Below are experts of layer 3 (counted from 0) of a mixture-of-experts language model. Rows are named router (the router's row for the expert), gate (a neuron's input weights, with its number), up (a neuron's input weights, with its number), down (a neuron's output weights, with its number) and show model dimensions 64-127. Each number is 50 + 10 x the weight over its row's rms, rounded and kept within 0 to 99.
After each expert's rows: "mostly gets" lists some tokens that are sent to it at least half of the time. This comes from a sample of Wikipedia text that the model never trained on.

# expert 57
router:60 56 37 54 59 51 43 32 68 54 36 60 47 37 48 54 43 48 64 57 57 51 54 64 60 39 42 42 46 46 50 43 51 76 62 58 58 39 47 40 55 54 52 60 62 48 46 40 62 46 28 42 48 38 49 43 43 35 47 53 51 63 62 74
gate0:45 49 49 51 58 69 55 45 67 54 48 64 29 43 65 30 58 47 44 39 51 38 65 34 44 59 49 31 48 52 41 67 50 46 45 63 54 44 39 46 50 33 54 51 46 46 35 54 41 47 56 49 45 46 42 58 54 32 36 37 45 49 68 60
up0:35 44 36 58 56 53 63 44 46 50 51 71 24 44 43 34 64 59 49 31 53 40 53 34 35 64 48 29 47 49 36 68 39 48 42 52 48 45 45 60 44 30 50 46 42 44 39 53 42 42 53 50 51 46 36 62 58 45 43 40 44 46 68 56
down0:67 60 37 38 37 50 41 34 42 48 73 48 57 71 49 52 49 43 38 54 50 63 52 48 45 47 72 54 51 48 37 51 46 47 50 59 46 45 51 28 50 25 55 57 41 55 49 57 45 58 45 35 49 36 48 42 55 67 34 38 54 41 57 47
mostly gets: " system", " people", " members", " children", " ship", "ator"

# expert 13
router:49 57 37 58 55 45 51 29 70 69 43 56 46 52 43 42 57 44 79 57 59 43 72 58 50 32 44 43 42 35 62 37 53 55 74 61 39 40 46 42 56 51 44 55 52 50 40 40 57 58 40 50 54 42 44 37 36 41 48 48 50 59 61 60
gate0:33 41 68 54 59 39 49 52 55 51 50 64 49 28 56 57 49 50 64 54 44 52 42 39 57 56 46 61 54 32 49 52 49 55 45 50 63 49 55 54 46 30 69 19 40 58 41 44 62 39 43 56 33 51 44 59 45 57 50 66 53 56 42 37
up0:38 38 64 50 50 56 45 50 63 37 40 67 57 43 42 55 52 52 55 37 40 59 32 49 69 61 53 55 54 50 61 48 55 43 47 42 59 66 37 66 40 42 60 58 29 63 40 46 54 41 49 51 30 47 44 70 60 29 47 67 48 59 49 54
down0:62 41 62 36 43 46 48 40 44 51 51 45 71 57 51 59 41 54 32 55 41 15 58 60 39 43 35 51 44 56 52 50 55 51 50 99 43 37 50 46 46 44 49 55 54 36 43 42 57 52 49 37 58 67 58 60 54 42 57 55 73 42 46 55
mostly gets: " States", " York", " England", " University", " Thomas", " London"

# expert 12
router:59 69 51 45 51 61 34 48 59 65 42 50 39 59 52 57 64 53 43 78 49 33 57 47 57 39 53 44 52 50 55 48 62 47 57 62 45 48 56 26 61 55 60 54 52 44 30 50 54 67 58 36 62 43 48 44 42 43 49 62 53 52 49 52
gate0:66 32 63 42 51 47 47 43 39 38 37 58 54 61 54 40 59 62 45 44 51 66 52 47 56 62 47 50 51 25 46 56 45 62 37 47 27 66 28 42 44 31 52 36 41 58 72 52 30 53 38 50 50 60 32 47 38 45 44 53 49 55 54 49
up0:48 55 36 64 51 59 57 68 49 61 37 57 42 45 65 61 58 50 46 63 60 20 45 54 59 53 66 55 53 54 59 53 38 56 46 63 73 41 50 38 71 61 62 44 35 43 57 41 58 60 56 52 40 55 51 47 56 49 50 67 56 49 50 49
down0:57 53 50 52 60 48 41 59 55 42 45 46 54 57 53 56 43 42 49 49 52 58 38 57 70 43 49 43 58 44 39 58 55 40 44 07 73 44 47 58 54 45 44 67 39 38 57 52 53 30 44 67 63 56 55 57 42 44 60 78 48 55 59 40
mostly gets: " sp", " Sp", " Pr", " Cor", " Sal", " expl"

# expert 33
router:47 55 45 59 60 51 48 37 67 66 42 51 43 46 60 48 70 48 62 59 71 53 62 66 67 41 33 44 73 55 70 34 46 54 58 71 33 45 53 45 55 59 37 62 57 43 29 51 58 58 51 49 59 28 48 43 48 53 43 53 48 52 45 54
gate0:44 73 37 50 46 61 74 40 44 63 50 37 35 41 61 53 57 58 45 43 59 51 52 54 64 48 41 61 40 69 37 43 53 51 37 48 61 52 56 48 38 33 38 49 49 60 48 75 58 53 65 59 35 48 55 37 47 51 52 48 56 59 48 43
up0:46 54 52 58 41 56 51 46 49 51 59 53 48 48 35 59 55 41 35 68 26 46 52 50 45 42 40 34 34 51 51 67 37 67 56 61 34 42 40 55 55 61 61 32 49 66 57 52 57 33 63 46 41 40 46 58 52 52 45 54 56 47 41 46
down0:43 58 56 60 49 30 55 45 52 44 46 44 53 35 59 40 50 50 41 54 53 51 33 50 47 69 50 30 48 30 30 68 46 40 40 68 53 64 50 48 41 48 37 53 39 39 55 50 55 63 45 51 60 47 64 52 51 56 44 36 68 41 53 42
mostly gets: " April", " August", " March", " June", " July", " October"

# expert 54
router:58 50 46 56 54 47 40 32 61 75 42 42 49 54 54 46 43 41 72 65 59 42 62 53 57 39 37 46 38 49 57 37 57 62 68 61 43 33 49 43 59 67 49 65 51 46 49 52 56 55 45 47 49 50 47 35 39 37 52 49 37 65 70 59
gate0:57 58 41 52 56 52 59 49 42 53 53 40 63 48 41 67 46 61 39 73 68 53 47 43 38 46 64 53 50 69 45 42 75 38 59 60 38 61 32 40 47 37 56 55 43 54 45 50 30 55 31 52 45 55 23 41 51 43 61 50 51 54 77 45
up0:43 42 49 59 55 58 52 42 61 45 49 63 41 70 45 40 53 31 65 51 23 48 47 44 52 54 30 57 39 36 54 50 44 60 45 42 63 44 55 57 38 42 60 38 57 34 45 43 50 52 54 39 50 45 61 45 52 59 60 53 31 56 25 45
down0:37 47 37 37 49 59 45 59 61 51 60 48 49 47 55 50 47 48 47 38 69 49 55 54 50 67 44 64 40 59 48 57 53 46 58 56 55 26 43 66 52 41 22 62 45 28 54 43 43 46 66 53 47 46 46 55 54 36 53 57 38 37 37 21
mostly gets: " public", " government", " football", "shire", " politician", "ford"

# expert 59
router:43 59 32 51 54 57 45 47 64 61 34 59 50 43 44 50 70 48 59 54 55 38 58 63 56 36 34 41 70 46 68 39 55 54 53 56 40 42 59 47 66 47 47 69 59 42 35 46 61 47 50 44 53 36 59 43 49 30 53 47 40 57 51 60
gate0:34 53 44 48 49 42 56 42 33 46 60 50 45 50 48 53 46 57 54 20 64 59 49 58 47 48 46 70 37 52 56 33 25 45 51 63 56 35 38 47 49 40 46 49 40 59 22 41 37 48 59 43 56 73 60 51 63 26 49 41 59 44 53 54
up0:33 68 45 40 35 52 55 49 41 51 53 47 46 43 58 40 49 57 58 25 59 53 51 63 45 42 46 61 33 35 48 37 48 54 47 55 67 47 41 58 55 52 41 56 46 54 23 63 24 56 56 43 48 63 56 38 60 31 53 40 66 52 46 53
down0:45 69 38 55 29 54 35 51 54 50 36 41 52 66 47 37 68 50 38 75 48 39 52 45 39 36 61 51 65 38 37 66 34 48 45 57 44 49 54 77 44 43 52 47 58 52 27 54 50 39 52 56 64 53 65 60 45 42 55 32 53 59 58 52
mostly gets: ",", "s,", "),", "a,", "e,", "es,"

# expert 42
router:43 60 36 63 49 60 52 30 64 72 44 61 54 47 50 48 62 45 71 48 48 41 70 61 55 36 49 48 46 46 63 45 62 60 56 69 41 37 50 47 61 45 55 62 56 35 32 40 60 53 47 46 53 41 52 37 45 49 42 44 55 61 51 64
gate0:64 47 61 50 43 68 47 59 48 62 53 60 50 40 51 44 49 47 69 60 34 50 49 45 56 54 67 55 51 52 72 31 36 51 48 43 52 53 65 53 37 41 56 45 50 36 57 52 44 46 45 67 60 36 71 66 56 55 46 29 64 60 51 47
up0:77 43 46 52 41 64 55 65 49 66 58 57 54 39 55 55 66 54 65 57 44 64 54 58 61 57 62 53 41 60 67 42 41 54 44 56 68 41 67 56 34 41 65 34 53 28 46 46 52 53 48 75 65 28 68 55 48 48 47 40 67 57 49 52
down0:61 41 54 41 63 54 42 65 52 57 46 50 62 45 52 62 52 49 52 55 40 43 38 61 52 43 40 50 50 71 29 50 36 54 38 51 53 48 65 41 60 51 59 44 71 56 47 75 50 55 50 54 63 61 58 53 31 34 59 57 51 40 51 34
mostly gets: "s.", "a,", "e,", "o,", "es.", "a."

# expert 38
router:52 51 56 49 49 55 40 30 56 68 41 52 38 49 61 48 64 48 67 41 54 55 55 67 61 44 54 45 58 42 63 45 68 61 63 73 53 47 57 30 50 58 46 60 68 39 42 54 57 43 34 41 49 43 54 37 35 39 53 47 45 59 55 59
gate0:48 47 60 41 41 61 33 51 39 58 58 57 62 26 43 49 46 53 35 52 48 31 40 63 49 50 63 42 46 38 46 59 37 55 49 54 55 58 59 56 54 48 44 50 36 49 49 65 62 35 60 46 37 36 45 42 41 53 52 50 52 34 50 60
up0:56 54 64 67 63 39 49 62 51 62 63 46 52 34 44 74 58 56 58 53 46 28 49 34 46 49 52 48 49 44 66 39 50 48 38 54 64 54 56 59 61 56 35 46 59 41 57 52 63 51 67 40 53 61 41 41 39 51 65 42 70 53 47 62
down0:51 53 54 43 45 54 68 51 63 54 46 64 46 53 41 45 48 48 42 44 51 56 43 36 66 38 53 65 34 45 46 52 62 45 60 18 37 64 36 44 53 67 48 58 59 59 54 26 60 54 43 58 27 57 67 50 47 71 36 42 36 34 41 60
mostly gets: "air", "ington", " fin", "ton", " Park", "ree"

# expert 22
router:42 64 47 62 64 60 49 44 60 52 46 61 48 51 55 59 49 37 59 45 50 38 60 55 67 46 29 44 40 50 56 41 61 56 66 62 50 36 57 27 54 72 57 59 68 43 42 43 59 44 45 37 51 44 46 33 51 48 32 48 45 45 60 67
gate0:54 41 38 36 45 57 52 41 52 46 61 63 47 54 58 59 57 55 49 35 57 48 49 39 56 58 51 38 39 55 84 53 50 62 42 76 45 44 40 62 48 35 52 61 59 55 52 55 41 31 48 58 76 67 48 55 34 50 55 52 46 64 59 61
up0:44 46 46 38 49 49 51 46 49 37 52 67 37 47 46 54 57 54 56 39 57 40 47 39 63 66 46 49 36 50 73 53 40 54 50 69 44 44 41 33 52 37 47 55 48 45 57 56 32 26 47 44 59 54 71 62 42 47 47 48 41 61 63 56
down0:49 53 50 40 46 58 52 34 45 47 72 56 53 45 63 52 51 45 51 53 61 40 50 64 34 45 50 50 53 59 62 47 49 49 32 69 41 43 44 62 47 48 63 48 43 61 60 53 38 40 50 59 63 60 54 66 47 46 70 62 52 52 45 46
mostly gets: " Ch", " h", " ch", " sub", " inter", " sh"

# expert 11
router:63 59 34 54 69 59 40 44 56 60 32 74 50 45 57 64 50 42 57 58 66 41 75 57 63 37 51 40 73 39 61 54 51 55 54 74 48 43 49 45 50 58 51 69 57 38 38 44 50 55 52 37 67 52 42 49 34 42 36 51 45 56 64 59
gate0:53 45 39 43 55 60 64 65 52 43 44 63 46 64 30 40 41 51 54 67 43 51 53 37 54 53 55 47 55 39 67 61 44 46 63 63 42 38 42 47 51 58 57 29 48 65 37 66 48 51 33 61 48 49 48 51 57 38 56 58 57 37 35 41
up0:54 37 66 64 45 58 55 32 30 55 54 41 53 47 66 56 62 58 49 44 45 47 45 47 53 49 39 42 56 58 44 52 69 49 51 41 62 51 71 50 52 52 41 54 59 42 80 30 49 60 33 51 47 49 41 44 35 70 48 39 49 52 56 46
down0:33 23 48 47 50 57 47 51 58 42 65 50 65 40 62 73 59 51 45 60 49 43 25 48 50 45 43 61 30 78 57 41 51 42 44 62 60 38 48 53 49 32 32 37 44 47 62 27 70 51 59 55 64 42 47 41 54 55 49 45 61 48 48 55
mostly gets: "|", "==", "===", " ==", "====", " ="

# expert 56
router:51 48 48 52 61 64 41 49 53 53 42 62 40 50 61 53 52 38 70 61 69 40 71 51 63 44 37 52 59 57 54 51 51 64 54 58 42 43 55 37 61 61 39 60 62 46 27 51 65 46 49 42 55 41 44 49 38 33 37 65 37 58 68 52
gate0:69 41 57 49 61 46 39 43 43 51 54 50 52 56 37 55 72 49 48 65 61 55 53 49 61 52 36 63 54 68 50 52 40 41 28 36 38 58 45 58 46 47 38 73 64 66 41 29 46 52 46 51 25 61 49 52 36 49 36 52 40 56 48 50
up0:65 43 58 41 52 46 44 47 47 46 50 51 61 70 28 56 58 49 52 77 59 58 53 42 64 45 27 49 54 67 43 46 47 41 35 36 45 59 40 63 51 51 30 57 53 54 37 37 48 38 57 47 34 60 50 60 38 45 22 50 48 48 43 47
down0:26 52 58 59 52 46 55 63 55 46 52 52 55 26 43 45 47 57 51 53 33 41 61 55 39 45 71 32 64 50 48 44 47 74 66 38 51 42 62 62 62 49 50 48 50 42 59 52 49 67 47 46 56 52 62 59 61 38 45 55 62 46 49 57
mostly gets: " B", " K", " H", " S", " T", " E"

# expert 48
router:63 50 47 58 64 45 29 37 67 55 36 50 43 47 59 58 67 51 58 64 49 46 68 59 55 47 50 44 54 54 57 45 59 47 63 46 39 25 57 44 55 71 60 49 46 46 37 57 57 56 29 45 61 54 56 26 42 43 42 53 52 58 62 55
gate5:48 44 57 52 41 53 29 39 53 41 50 43 56 72 77 37 41 54 55 38 51 62 45 59 57 49 55 46 39 27 36 44 52 39 41 42 46 37 55 45 51 45 53 54 54 25 44 64 52 53 45 49 57 65 61 58 65 56 53 44 32 58 52 57
up5:40 56 28 40 58 49 68 59 51 61 61 62 46 41 36 52 63 46 29 59 58 44 44 27 53 51 59 51 58 44 48 70 59 45 57 52 54 58 34 48 52 52 57 41 56 58 43 38 47 46 44 41 39 41 50 35 35 40 46 47 69 38 37 39
down5:54 53 68 40 46 51 58 38 48 67 55 49 49 51 66 47 38 32 47 65 44 44 59 43 43 43 50 63 44 40 60 63 49 59 55 31 45 38 57 50 32 46 60 47 41 39 47 60 57 55 44 39 30 41 69 52 63 47 70 41 38 53 39 61
mostly gets: "qu", " population", "°W", " arg", " km^{2}", " According"

# expert 16
router:59 59 45 62 65 55 37 33 53 57 43 52 38 47 60 42 60 47 80 58 59 44 70 57 65 44 35 45 48 50 56 46 57 63 73 50 46 41 54 27 52 58 50 65 58 34 37 55 58 50 40 45 43 30 48 47 38 49 39 52 36 57 65 58
gate0:44 40 47 44 48 33 41 41 78 52 50 45 52 36 41 55 49 62 75 38 59 41 54 68 53 36 51 57 60 56 35 22 58 43 66 47 43 51 49 43 50 49 37 60 45 39 50 51 51 53 77 56 48 44 35 43 66 43 63 65 41 56 69 49
up0:57 54 74 55 47 65 49 56 36 55 42 61 39 54 52 50 58 50 39 49 56 59 63 32 40 66 52 51 42 38 61 64 47 49 48 69 52 55 44 40 55 61 33 53 44 39 50 38 51 59 33 47 61 46 55 73 50 67 40 42 66 50 46 52
down0:52 57 50 68 48 40 61 59 53 75 44 37 43 42 39 58 45 56 47 51 70 37 48 39 58 48 46 57 50 39 47 56 50 52 55 43 60 51 29 62 58 37 59 39 61 55 49 48 54 46 52 31 41 46 57 59 38 39 54 37 54 53 46 59
mostly gets: " ", " H", " F", " W", " K", " J"

# expert 8
router:47 59 39 51 64 50 41 46 57 51 30 58 44 46 52 51 58 44 59 58 67 43 87 54 63 44 42 49 64 51 69 40 57 66 63 63 37 47 50 52 59 58 41 62 50 30 48 52 67 61 58 30 57 45 40 51 48 49 35 55 38 50 66 55
gate0:53 38 49 43 58 38 57 59 42 54 58 58 32 29 40 43 57 64 53 58 44 42 50 61 48 44 67 56 42 35 41 35 43 70 51 51 58 37 47 40 53 43 71 38 47 46 28 44 46 64 43 30 48 55 46 48 52 25 58 51 61 38 56 50
up0:49 57 42 48 58 56 56 53 40 35 60 50 21 32 41 41 55 57 46 48 50 44 48 62 43 58 65 50 43 37 50 41 42 67 49 46 57 40 52 56 58 40 74 41 44 51 40 46 50 54 36 36 44 63 46 51 52 27 53 53 55 39 50 49
down0:53 65 46 58 46 42 61 43 64 44 41 37 39 34 48 34 63 43 61 46 58 44 70 44 36 56 63 68 54 56 23 44 42 66 38 55 38 61 34 60 44 49 44 45 45 53 37 46 66 42 38 54 62 45 47 29 35 59 52 54 50 40 53 62
mostly gets: " |", " 0;", " 2;", " -", " 1;", " 4;"

# expert 21
router:42 54 38 55 56 44 46 39 51 65 40 54 37 46 66 48 55 44 60 70 50 39 68 58 55 39 48 45 58 49 73 44 59 67 61 65 44 35 41 30 63 50 51 55 53 46 41 52 65 56 54 37 50 52 47 47 31 49 51 66 52 75 58 56
gate0:62 46 42 43 43 34 55 64 45 71 64 58 41 44 74 28 67 26 31 43 42 66 57 57 76 64 46 50 51 61 46 66 50 62 63 47 65 44 52 50 50 61 46 50 55 47 40 52 54 45 62 45 42 51 46 54 28 61 36 48 53 40 45 62
up0:65 54 49 34 40 35 59 76 49 78 61 65 48 41 78 35 47 36 38 47 48 65 58 52 62 71 38 52 45 61 43 54 52 58 55 41 66 39 38 50 51 62 44 41 57 47 35 55 54 49 61 43 44 51 40 61 25 63 51 55 58 42 46 57
down0:50 39 47 35 56 40 62 72 29 51 38 53 63 46 40 44 58 41 62 28 51 48 47 42 51 47 48 53 63 41 43 70 45 68 36 61 50 57 59 40 62 50 50 59 51 55 38 41 64 61 50 46 27 52 44 53 50 28 64 45 63 40 58 52
mostly gets: " Bl", " fl", " dr", " sc", " Gl", " sl"

# expert 40
router:51 58 64 58 67 51 38 46 58 53 41 44 40 42 57 51 71 46 61 57 53 33 82 68 61 45 45 43 56 53 54 49 51 61 69 54 54 38 64 31 61 59 49 64 61 33 33 37 52 59 38 41 54 51 53 40 43 51 48 64 52 55 52 59
gate0:57 59 64 49 55 83 47 60 54 46 67 46 34 43 43 49 64 54 62 40 35 51 61 43 68 69 50 57 37 56 45 44 59 38 53 51 50 52 50 50 51 49 45 50 48 50 53 50 39 55 42 48 42 46 47 52 39 16 31 51 62 28 50 46
up0:54 70 67 50 54 77 50 61 50 41 64 44 38 45 35 48 75 63 64 41 45 54 61 37 52 69 39 57 41 53 38 48 57 34 53 56 57 51 53 55 46 48 44 43 48 52 59 43 40 50 40 52 48 57 49 60 34 14 39 46 50 38 64 50
down0:41 29 39 41 54 45 51 42 59 63 59 69 56 55 49 45 25 40 35 47 55 29 48 48 55 56 59 48 57 24 49 43 65 49 45 63 46 45 38 34 36 36 42 58 55 49 39 44 52 47 51 56 34 53 63 53 49 48 35 55 58 63 60 61
mostly gets: " located", " JPL", " −", " Candidate", " ENG", " Win"

# expert 2
router:56 55 51 59 54 53 46 31 68 50 43 61 48 49 65 43 50 36 67 48 60 56 61 68 58 40 44 41 50 45 61 32 63 57 65 62 32 34 52 39 52 55 48 56 59 29 41 52 54 51 55 47 52 47 53 43 38 46 46 57 37 68 70 59
gate0:36 60 48 49 45 38 53 48 56 44 47 45 47 41 49 36 57 37 51 48 48 53 47 64 39 49 60 60 45 47 43 47 37 39 42 47 60 49 37 47 47 51 69 50 74 61 41 75 55 50 54 46 44 59 44 57 37 46 37 35 27 57 65 53
up0:32 54 58 56 49 41 56 40 58 48 44 50 53 44 63 41 50 38 48 42 42 53 56 66 42 48 56 59 45 59 40 47 38 48 56 42 34 44 42 64 50 58 56 58 67 66 34 63 57 50 37 42 51 51 48 58 44 34 43 41 22 45 71 58
down0:45 47 51 38 45 51 41 41 59 64 41 40 41 54 63 51 52 55 43 40 48 27 60 53 47 52 58 40 42 50 40 52 49 74 55 67 43 48 35 47 27 57 55 61 54 56 31 61 54 55 37 42 54 48 51 54 40 43 49 44 54 42 61 39
mostly gets: " The", " the", " their", "The", "'s", " his"

# expert 9
router:55 48 52 60 57 59 35 40 63 46 45 65 60 34 61 42 54 37 57 55 55 39 74 59 75 41 47 45 56 47 53 44 47 61 64 60 43 48 43 40 54 58 44 69 62 47 26 44 56 46 50 50 55 48 58 29 39 47 49 64 48 61 51 59
gate0:50 43 45 39 35 58 57 51 51 45 59 55 54 74 55 75 32 55 46 40 69 45 46 64 56 44 43 62 81 39 44 38 52 41 45 52 27 50 44 65 45 58 49 70 52 53 48 45 46 34 47 45 50 53 42 41 56 45 45 57 56 39 47 51
up0:34 49 49 59 60 47 40 50 59 56 45 53 40 39 57 52 57 40 42 60 45 48 50 55 51 57 49 59 56 54 38 62 32 46 41 60 58 54 58 48 54 54 55 38 49 62 54 41 59 55 32 35 45 50 53 27 53 41 35 42 65 73 19 47
down0:38 46 56 40 56 49 52 53 77 62 64 42 48 63 53 78 35 39 32 44 53 54 56 43 37 33 61 47 41 59 57 55 54 53 44 73 39 48 47 43 56 62 32 47 37 40 43 45 46 59 48 49 43 55 39 47 52 37 42 64 56 43 51 46
mostly gets: " 3", " 4", " 5", " 7", " 6", " 1"

# expert 32
router:51 62 54 41 58 52 51 36 59 60 37 71 54 51 52 48 49 47 56 50 47 32 55 47 59 43 42 53 55 40 53 37 45 58 63 49 52 36 58 41 53 65 38 70 60 48 60 40 70 58 48 36 59 48 52 41 32 36 63 56 40 52 64 66
gate0:39 62 39 62 48 59 61 50 51 51 53 51 48 51 64 68 53 43 67 65 46 50 65 67 77 38 48 57 44 49 56 31 58 62 58 48 30 41 45 27 64 47 56 55 70 29 36 50 60 44 46 45 44 42 53 46 55 43 36 52 39 52 43 48
up0:57 41 55 33 50 43 50 58 35 71 48 56 29 39 59 59 59 44 35 39 65 46 29 45 43 46 38 58 66 62 57 45 64 60 50 52 55 58 38 52 35 71 45 48 35 53 70 50 52 26 56 46 60 54 43 52 49 47 55 42 51 47 57 48
down0:45 49 47 53 62 46 74 47 54 47 54 48 56 52 48 54 61 54 65 66 28 59 71 58 56 47 47 43 51 56 33 53 61 53 43 53 60 53 55 66 55 55 58 53 60 48 59 41 72 61 49 60 59 48 40 35 57 53 52 39 48 51 33 41
mostly gets: " film", " pro", " program", " work", " design", " law"

# expert 52
router:47 45 50 50 48 50 52 30 67 61 59 65 46 44 65 50 52 29 70 38 58 52 62 62 60 46 22 51 64 40 51 39 56 64 59 69 37 38 58 42 56 55 41 54 57 43 33 40 57 52 54 40 48 38 50 38 51 35 42 65 47 52 55 65
gate0:50 46 64 40 62 59 56 56 70 36 46 52 41 62 58 76 45 33 56 55 30 57 49 52 54 65 51 53 54 59 52 54 30 57 46 42 42 51 45 43 53 69 58 61 48 54 22 64 57 49 50 48 32 49 65 47 47 41 53 50 49 53 50 47
up0:57 51 80 46 53 47 47 38 70 47 40 42 42 58 40 56 52 45 66 43 32 55 56 40 57 61 46 46 54 59 54 43 28 52 56 40 51 42 52 45 66 75 47 61 51 43 33 71 56 45 53 52 35 38 49 52 36 44 51 36 45 63 60 55
down0:51 26 36 54 37 70 47 39 48 62 67 49 37 51 63 46 39 68 55 55 39 61 55 37 54 48 63 61 47 45 37 47 39 51 62 69 40 52 58 49 59 51 61 41 65 48 62 49 64 66 56 51 39 60 57 68 45 65 47 53 47 48 59 55
mostly gets: "'s", " their", " Le", " her", " we", " We"

# expert 45
router:35 56 46 55 52 56 50 49 56 37 47 63 40 46 49 46 53 39 47 52 54 36 64 74 60 47 45 43 67 49 49 58 55 50 69 67 36 50 56 34 63 50 37 60 53 40 47 55 58 52 45 39 70 62 53 40 37 31 51 70 51 65 57 55
gate0:50 34 43 45 57 54 52 42 57 46 58 69 52 47 50 43 49 59 51 64 38 44 54 73 54 57 60 41 57 52 37 59 46 49 47 67 44 55 37 37 39 56 55 48 48 47 49 46 55 54 69 53 57 51 57 36 48 44 51 74 61 42 53 61
up0:47 49 46 57 51 58 49 42 56 40 67 68 61 60 39 41 26 50 59 48 24 47 50 59 59 40 64 52 32 51 45 55 51 42 51 56 46 65 35 50 39 56 54 41 58 43 49 49 58 53 64 64 35 47 46 57 44 52 53 75 51 41 59 58
down0:30 72 48 50 30 43 56 61 58 38 52 44 50 53 43 48 59 48 57 50 48 68 46 51 50 45 71 65 47 54 36 47 49 46 49 48 60 44 34 36 40 73 35 41 47 64 49 46 47 52 55 51 44 57 57 53 52 51 58 56 54 56 58 53
mostly gets: " $", " Mc", " due", " Tom", " ab", " app"

# expert 34
router:51 54 37 57 51 58 45 32 56 55 48 51 57 41 47 41 60 47 59 52 53 39 69 47 68 42 40 39 53 42 56 34 63 55 57 60 34 30 45 32 55 60 51 68 44 45 52 50 59 49 52 49 56 46 42 37 44 52 57 59 43 56 52 68
gate5:43 52 48 53 41 59 52 28 53 45 39 53 63 64 42 50 51 52 50 30 34 53 57 45 42 47 25 50 75 27 61 47 68 42 49 41 48 35 57 53 50 54 47 43 40 51 51 46 47 55 57 39 49 55 44 76 55 61 52 40 49 54 36 42
up5:55 48 67 37 35 60 50 77 61 40 43 54 56 37 48 44 55 44 49 64 51 42 26 46 55 44 73 50 38 57 53 45 38 56 53 68 61 45 36 56 47 48 39 58 56 44 58 44 49 38 55 50 52 70 54 42 48 46 45 52 54 31 71 61
down5:29 64 48 58 56 61 46 40 55 47 36 64 66 41 53 32 61 55 57 27 53 53 60 55 46 49 54 55 75 41 35 54 55 58 59 14 52 57 50 44 62 43 27 57 44 61 52 42 52 55 53 67 50 54 48 52 46 60 76 48 38 56 50 50
mostly gets: "000", " km", " 200", " 199", " 193", " 191"

# expert 5
router:56 58 46 50 55 54 50 39 57 61 40 43 39 50 53 54 60 38 65 58 63 31 68 67 55 48 49 45 69 45 38 34 50 50 61 50 46 41 65 32 52 57 47 59 64 44 45 40 63 62 51 48 53 48 47 45 51 55 43 64 53 67 50 58
gate0:66 55 52 61 51 47 49 70 56 32 63 49 39 42 50 58 42 44 47 70 37 49 59 51 58 60 49 56 44 51 53 54 45 45 56 52 51 65 72 59 67 52 61 34 44 46 34 40 53 46 50 37 64 50 41 42 47 43 57 46 67 46 43 56
up0:33 55 46 46 47 50 46 36 48 86 43 48 60 57 37 42 52 55 48 28 52 47 46 47 45 42 43 44 43 57 62 52 47 63 50 41 38 50 41 52 30 46 51 58 44 54 53 52 51 48 48 60 40 51 53 51 59 56 51 59 31 60 61 57
down0:50 75 36 61 59 44 49 66 44 45 38 54 49 47 50 58 48 44 38 51 48 51 29 31 45 59 51 46 64 44 46 33 60 55 41 73 52 27 48 49 55 61 38 30 60 42 50 46 33 53 54 56 48 43 47 71 51 73 51 43 56 50 64 44
mostly gets: " Mc", "é", "che", "==History==", " Grand", " conf"

# expert 0
router:50 48 44 56 56 53 45 42 48 51 33 57 39 46 53 72 49 49 52 54 63 40 65 59 61 36 39 53 60 52 53 43 51 64 54 49 45 51 55 29 62 76 50 55 51 48 31 53 43 45 53 44 49 52 44 40 43 45 34 57 45 59 63 61
gate0:46 50 53 56 35 34 54 44 63 54 54 42 47 57 59 49 40 59 57 61 55 54 48 65 48 48 56 61 67 53 56 57 42 35 68 42 62 44 54 56 34 45 50 51 48 66 75 56 50 50 65 48 47 58 53 38 48 48 55 59 66 59 36 51
up0:57 42 57 41 62 61 40 50 35 48 46 61 55 49 45 46 56 41 47 43 38 51 55 26 59 60 44 42 34 34 51 50 50 63 30 70 27 48 46 37 61 45 35 40 55 51 25 34 66 60 40 46 54 47 51 55 47 50 46 35 34 50 57 64
down0:32 54 49 56 59 79 49 56 39 45 45 38 51 49 72 59 29 42 65 50 47 45 54 54 50 53 56 44 67 30 37 55 49 47 49 24 60 50 36 48 58 58 42 59 57 47 43 45 55 49 42 40 42 45 39 44 60 34 44 60 31 60 50 39
mostly gets: " cl", " rel", " ra", " inter", " med", " qu"

# expert 17
router:54 67 48 61 66 45 31 38 57 59 37 54 55 50 50 52 57 46 62 53 62 38 80 69 58 45 46 48 58 42 59 43 65 67 64 67 49 43 65 52 64 57 46 50 53 45 50 51 71 70 50 48 49 37 44 44 53 45 48 69 37 60 67 62
gate0:45 42 40 23 51 54 32 68 43 44 60 46 42 53 58 52 44 54 50 64 35 50 57 71 51 41 62 34 48 43 40 56 46 47 48 81 59 45 48 51 68 60 62 45 48 49 59 44 37 56 57 59 44 53 42 49 33 53 46 62 51 50 45 47
up0:62 52 59 76 50 53 63 30 53 54 48 53 59 50 43 50 56 50 62 43 68 52 36 25 49 62 39 69 56 53 59 47 55 48 56 24 52 55 57 51 29 39 44 53 57 56 45 52 68 45 43 40 64 45 63 52 59 43 52 41 57 46 52 49
down0:49 56 52 76 60 40 44 71 47 50 34 48 46 65 57 41 57 47 54 33 48 55 54 53 39 60 60 43 49 62 59 50 39 44 44 45 61 44 52 61 55 37 45 56 67 49 50 68 68 47 78 55 69 45 51 57 28 64 51 54 55 54 54 66
mostly gets: " 0;", " —;", " –;", " 2;", " 1;", " 8;"